Experts of a small language model.
Size: 10 layers, width 192, vocabulary 10199.
Training: a variant of SOAP for the experts, 734M tokens.
Below are experts of layer 6 (counted from 0) of a mixture-of-experts language model. Rows are named router (the router's row for the expert), up (a neuron's input weights, with its number) and show model dimensions 0-191. Each number is 500 + 50 x the weight over its row's rms, rounded and kept within 0 to 999. Numbers have three digits each.
After each expert's rows: "comes after" lists some tokens at least twice as common just before its tokens as in all text; "gets" lists some tokens that make up at least twice as much of what it gets as of all text. This comes from a sample of Wikipedia text that the model never trained on. Tokens count by the router's weight.

# expert 18
router:568507492505497572443424587479563581467560549497602432577483410496527424467476528557571462523497457474495495421571431478567507486477467449551534564556487548439550453592490472566439508511510486471534618499483533446600483549490524521524539468526554508399457403549430575476531509576540428520490510485499389527459497487461524488507419441561519526481487476477464561497564554614455490478436569570506439403535522528460559595533511441517444509521554549550563431528527618455478534459559426399601522542483452529519545489490473496570478564555506530475498423455458585541549471540545487482
up2:527524573629509427439436609471501562456494532481399530515495497485519545492480557546531525601424487402583545551504500509493565522505437483530488507544480422580570508547562525439449558593433549483485484463511472469529489597572514442489439516607384550476510486462526574581498547637483486472456521506502445493428478519569530463487495517528454530442478482392556504491503474543507548479484493549542506470538469472495520456512536527551493391517476496539484482428522515572502531493593464550511482512429469461491454481508523505561431377599507402452540438448419537560590576586526526600
up3:627501494554564461601463500482526511517567595409452614441485542470520559513442554574488524544521459473542483438437455506540542423461440480515546541513470594440529434557447540496540572419490449503483528520527534445460483560538474553525428558600563552587474539541598506437494531516468514462488548541566468429561442511578533545609622577579515528484525470503527541444504450465568516548568561560537473413488586504457434437486429462468574609433526568490509497510484503445510539455444447435523491490502441455513529617543469470516434432536427465460535537504487513520499531501537450488
up4:471584438552509448470448532460447513503520534500524559455492483553556478496509481582484461547532514412627505494547562486558497540452481406538440485481559500410543521444467530502493434618531514499441464572418435476498558535537510487473626421517564521537506387491467464526508396507570546589537500541493527499572487520506530480478558490478537582533461513455540580518578467484500459526508455484479457548507530483468493459488502558569485593564570536450379327458530499567449497439581518536490430468567510493541435435413525524589450496565464471424436415425572533498476528495570532539
comes after: " |", " (", " No", "|", " \"", " Date"
gets: " |", " and", ";", " or", " of", "/"

# expert 38
router:493500430509448533554585442532515484500528522488472405566503621508502480520492521536422532501546529567568487429485536537526505408602519487541602532453489458408469448589527439416586428475531554496493582473561397600467488496575453465511479439411488507470441444480492489455510432503558468371501455502534554508531404514519510503501502454542623473424526520507484499518395538494598503517490499559460478569531513522563416445512494537502539452486499451491441509513448552594538496549536549491509546603474606560473443477521558440602561536462522448525519462465535366503530573474533529532
up1:572530494470372468547467533487464495511514515544533465450479475542482555625480483423483586497506515542462454527512554464440578477513445565547538481504488441498522456396532491604435573520477435483456475533580366542459419521451438543500489455542558589569446476520498584568422429521500520342477461534561506490497500453545469436540483478486552514444592585492540509553514521498563546497447461477576484506436448536506506538406600575539480574399460490458555466521513471465365445484542542591543587554530517521540458582559495493528445504518529501473556505467509419441508494512506486431
up2:577489457498486511507507469528493465484524450465541531499582480571512532623564491579470408494420486596564534447428559525471581416483496490441498557424443543454503546515347552431487499567553535550453522417527519573482541508476506527468472451498526570535515514561475477404552475582398604584553417420515563506503531565476495511511587542425523464401568497440499506561574502431499382458543509468556467485514481533566507485457473434451486492588536505489489468655468556530505527583447626471464486518495533527479465528526508518453514512479439489489550517607538508477456527501508539451
up3:551548515592434522466480545489452540496496482461506484577545539510565475525522568504462508546490520510519547617441515512577556505508593524438593500481384463493454482486523535504518497496567512516435529477498481495440389517535496443418529453526524521511602434469540529497560503500473545475511474572562494592474439441489383511392436438532520478548526532583480417586506584484566518444512500509522527381529444565430457495488474540522511445589511539531503521516539403502468612545522438545408495529443503555442368512531489554461557539376537498455548399546508571430461494461459598489
comes after: ",", ".\n\n", " the", "\n\n", " New", "=="
gets: ",", " United", "==", " New", " The", " ("

# expert 16
router:513464561488558431518485519524563452546468488508486504399499450457533456512549438521533605440464494555538511494451517446415521486482533459491595465518438557488488463417407458498559496409449532490525599502426563521552595446490516408474498444463591448545585595513421513512512609484462538411567474537504583513464502540502496585478514555422539540426441470546546503599455528467542553477481509477501483414529471469576550466474391509452417466422559547469503509530455529531566579463509498485551419527518426418496581357556481477523406527527495454578480450492543464553504446511535478555
up1:487553538525535552423474566495503560495538405496522552411556433434484461529527512417501576515520477539497542540419567538446471453476540487470523438549554509513561580417543465483528477584497551501431440474556500543606502481574451516461484562481460598464577460532524517429489469535482533463487456466428501440538446440558464432490466495482416490483555528477514483468609532445509510454606501419539548452448557571474572466434545584498594417446489477468450536521414462545444482488543609610384534512479505538458521526551485399489545479582472499513577442422419479504433535472508510605
up2:511545436526482445520475434440464517509511522534367495480421448574521516480514527411575506446447505411515502531525521571517559530543445550469495557395509522496571514510517551446521484513448504450511420520589374522474515534584461522457493529455522635517489525435530443507569542494540389476468579571479497453459495466481561484520554546535485483549513529435430449450554531598435577570613441491472530484527488398518528511459504463564486486448504498575520477518511581513558475549464423513427495487430455468510586503575515428578535499483459507525566529545550354552595563585446445536
up3:448430507530566544527494469565485501525494449489431540539522567501482480475491588473538483487457507567560548516474519548551482538563444515558447450542495452489519469501494557577498562569425413441536499569650434503504515502515528458523426587517448531436437461515547553529594560517542497460432506391462489504535506564520506427591569458504399488554535481495455523436545518516476515418487540475381463545473613570475502506503471503525454411512507561628554487568430480521448502553367518489470573491547488618545542592445595384563549527485438509521516458559495529469569520525521487505
comes after: " |", " ", "|", ";", " in", ":"
gets: " ", " (", "20", "–", "19", "."

# expert 52
router:506466538485551462403469444516492485537453446527493479570415554466549511470519536537542575474594480576462528407566547527562438447521482496408481512498454623581532553590403548615547480492574487572490552459525483527533528558545492517531437548437475486498540530400487455507522426457436538453476466508472462527385478570519517543506500491473462566485616525423554581453469552437434459423601549455476503443491538478488482525443461470418479574531578592541438583522546521567533491439549546559468565494458459470411499510503507485488494498465471492469487597607585478470580447520505450464
up0:442531457561464545495375552452451500557520453505495604598567545472488551454536529530496470506425539536572480460455578529475503512538513547457524604518401497585464466490513487506503486417497450506480638414513550501533476566483434511497425549528551556530456555484539522528580503488470562473426471549487495509438580515554483498482673423449496523459523448537610520591518483457594560521522414549453475494464516528575449401578623527533507510547507488454536497436456491351445524519492587567480481500447430445513512524496536505443511520534478510476486492513509466442501506493484377456
up1:438530501450451491574511494481518598504440465501514524556477513486533483546558478628576542558582484542452497453471499519475407600444452561478529568503535485506465460482561414401510479510534458528557603462428562447542586425456432532556517454441551544532470427497532511488488502567501590545469536558460515524537536495473544470459490471446482538579540475419515425540606544458475531505448428573440538552476442452390511499470444457437608430550491503479519515486492522553501505487529439540453545540470560495457482475405473421412406587450489463464546560431483458471478533389623551541
up2:533543527500530521481487527509458612597419577500601475537463557559587601402638366423493517507511548519488458483526455514599475484430536489501490529505481527500610491474446497505473461526551440539541559425542460441600532573587478488575495485474419550530489445503452542468504532552442533466511570470501497531417487427570523476433534465488432453521585506444589546481555475523533553445585469532555450404480499422529495557443597558532525532588472456475552437518506420517543558449483543537408496491462509574475423506564526491461501475422484529492446502481492487430455484552559498454
comes after: " the", " of", " in", " a", " as", " for"
gets: " a", " B", " A", " the", " b", " N"

# expert 28
router:651530466501547377452558466501566499433507456504467474466462521508453461435448479520525484400595525504461540483519514578494506565532467458506540477530472491468494476535564449500534495524595571490480483447477453414434383538497513453426561551479378549490507523475523561448492482483519434535541476537514492500491591546412572571504468387493484535505549538495405439482500586478440458527489503490571586482574445528486553512435528610496440567621575533408529419439558504485498567445557523614512465479513434464428508534426551501498448520501489500480505505500546472431516410549467427423
up1:537517480457513493583491458484521528513513454577485443560415489435527496485554445519526528495481378514456498487467468455459440520460523517529579515427533520499318438512532439531544513459440476471458574447398492448555471485545441560506521506500446550496558391576431468492481506547489469505463515479478532465464395425600476460542534394489588505446599499406528522616474465501451460404444488500397471400475561474464549464509621583468481547491479524532472515523480461561559573605490502547512541447441548527455487484527489441435539592467408450480482563442505549497547466492540528531
up2:522477560427565527572530457559483392537474526499514513578497542493496607505466479456492565502556544361512482549503515547440522586446514548524565518515542429588438467556624491505505544467550518507494498443408598432509451473573466546465473456545527555548412547450582630446507568512478508503528544496548445471462492529516435514411520508460472480561465481520547548514518487564535494586389586578467458485503507504513497511402556551481512461526410550509448487480472589619468515482547491549485487412510445464404433464515431482439526423467466527481534389482461510490515522548546391464
up3:479537510465608484525502508519532471461482421452558429445539550458500475524471442492472551512485515568525572541439545500518462527548492455510588475552534522545417462523516490551560546549506453503452500561491455494423459424468600499462472534528596477497518558427680505497521520573473482430527535562495444532438495625508429496442448466535480520368544593396587504525510513455514494556388518417423472599488506496494493533577547493576486513457463540450409458525458410522542554488517502587441544459457437455468453415499511513583447536513439457488588401467473429500465439520505472505
comes after: " |", " (", ":", ";", " \"", " as"
gets: " B", " K", " T", " L", " M", " W"

# expert 7
router:446454536556534516509477542420421498527413452566497592534556534577521528537593517479505494538589421554524452497486504527544446496491553528526508492424498566566485532531575568516495506449555478556531472437494531463460557499541503447576487552593457439454530537424596479544522538508471411487476549535568414543482478419421570485438532452503524554556530563449523478505507463503479469490497508520395463351433544399557533435510523509444521567599562539541562520492547486580382515570550521513428502509501515426447484477546546432411557473392454556549480488523491543455563596575526563513
up1:545487547484549545540562523575548490458608526488499554491475523451501553466526503599555460545419530408486599461484594470474514550540516473562533566540467492524461531600481465475465541514471597535590398524440478400416519545471516539558435491617490488500547505549496479482422562594532534503477575440437540549525499456483536499490524542508611558536468528583492449540413480465505657484476550527507449482539574532514551616500493526446514521555467520550508472536550456557568572510586605503512502569488489440500464540556457519416507483469427505480515542388540520539465584459431487557
up2:477492581471512540550527539444499409512520563468408501508432525576535465545540529528515503463559517589477511449548443540435515447527483509510429524527490474497524570558430480529515434551533458388501472508412477508577438493461500565551482481490448524515450460511494522649492596509585478520494533476490460503421421484464568456443393525446463547500493572475467548519516535509513564488474499471472356484483644452555540524458476413504537498508421526583461517468538499479546485491622505487403508440570505543383560534471433533536585421436535502539518650540501452473441527428446458516
up3:528535531495502511422619520497407527459446564589532545501458434429498490560543494491567495534558496389525470438566501505483435542375498495512534425562537491522523526430462486516543415502477456479550451529477524411484402386471526497521529441440497508615540494452493497567439509562523507519495591519450504489494498485519558481459430478612521491492526457408452444520570477418489477519498496554495503487496419431467488558620518467441434492458476506557397539497610563537488469525518430503536392565549525537492553476498482481413486421484515488535522544428505648602499501485588569535
comes after: " of", " to", " for", " and", " a", " in"
gets: " the", " a", " and", "'s", " his", " The"

# expert 29
router:520551554595467529521518545450526499453433558536428462419513435444582580513484503487508500495478532545571479394501465430535588511539455506520494492464500401433433467526421431514484528527526531466420556501605508536445497481472412525484573521497401442503446477547498471493516527455527529465470487449486437492408568565493492432557582483517446476454545563448389568538532500492437442519499560583550472512510472528469484472520584534540433484546578522377391518596539581395450517536474506421549511530396494502603422514457480532498579452526509504453524447435441494584525439461563560501
up1:539479422513465456496579436505514443473497553490483424519511507504511603493461504633616658604584459519485560466525519487490558481531494498546565439448460519446510545491547475419498470430428486539486464527482424539529501516571476575527506450483526510449561411422516433504545494471511506616529446549544506554474447511458528515405511473507452542427462418427513453580409499469545509505586516489478518438461541418601558428519393533596541404591481527501460517464523516496488522541531359542464491476561519499457539524413473452539486448515461488531518510567538511567573536515576531503
up2:558511614492562497535521551514465457475541424463389546505499443440471444574495549489529654507468512584592508506571580499509569604505473489480564470469410507433448527449540490559510491438524482505527531462538520453506471486606550474559511469516526518383505501509543500516487561551464517465458488426576445516489478424649468537486506507491538415473555449518476549596552426409501413452422519489443542502538490493530568511537517443551359519435521500538398458605406504482470465483499528471528533473482417387462538475542514509493525540472393449525483513449518441502495490545573521497
up3:518511485508602531458499540398458493549454521463519503519481578484516516516483516496495538511492596574450406548456513480460481488486450494465475486526497544601489572508512453517562491492422526519480624543559526410549490517495548538528542395509520499475465406516442489429516534560513408573485587427590529483476579541460469459517474540527388413572531550513441493515572455450528532566447444499500539404472514540455452490501622526559515532496593483409475545476540485458428415514448529410489553463483441415466593456582510533463503596572513495487547425490354559483462580560525537519
comes after: " |", "–", " ", "20", "0", "19"
gets: " |", " ", "0", ")", "1", "2"

# expert 25
router:524487511528489470543501585501509558431512562595550482536480403461490493544442544469507495474499537426484451494533404464507634545519401502546482485543435455525481441598536481547455550565490458419542503570478542470426540606507511511482481485532487557506391492508432506510497495602544445445456460489388462529436544508465449385483539448560460578404480541498529385498537502470396506516501555510468516535528489513405476529512452495531451527472511472449438539489529566534482487510544366457514439532498417517535583558518538547562490566512544497474572471360530592474531454562462382546
up1:439482471494479557526514485460474512488523486517588553565478423459530453435515503466423393508593554386517559432441484475401588481527528451441519474469513475590431504543531534550549464492485510532500465494503420545479529493484520429528471539532542558515484601442499518629482451591555463487572468529496482451487535552574516475489472486474443509537466580514553507518505386464460388549488445522482495516516453446486477579508528493536450464605421554454547508478444370440486507484562516481599513418527456479552542481509435415447447392571514538507589561488530633413482454576546547523
up2:489500531503413488559452552437500546655494545550542540473474457514536409478497552470581425482474475420500454472488462506517494445534432503523516504564565495527474603564450551526475546495558407536571517551592455521474590431378590530609598557540506525432495485533492478520420507575518485475536519468515525557543536397529499481527535565507572497436434524480577534494508474524442526534400489567597567566436487480443412448457467427437576462546515549471484454472408499498491395521622473505566469535463555445511539527543508449445483483551478533475431579526547462464490461452533477502
up3:528543515495457500443493513530513586523521449521567499470509563521537502450567528544541479469520542477481443505506545442531599632453457513535485460531489538535532544549419533408541469477476584540542504459501442559551562550504530564510416483523446479476437559456480378557405503524527568456513451558568457491531503431511466546535623522447537505441493391538481488638550486505435540539585479610512395472511535471523572491524400594499451483453520505582483482529426520510509436523573521558512386545471469496467545542522458386559508478532517447475540517417507542476457475645463437534
comes after: " |", "|", " |\n", ")", "0", "1"
gets: " |", ")", "|", ";", " sign", "\""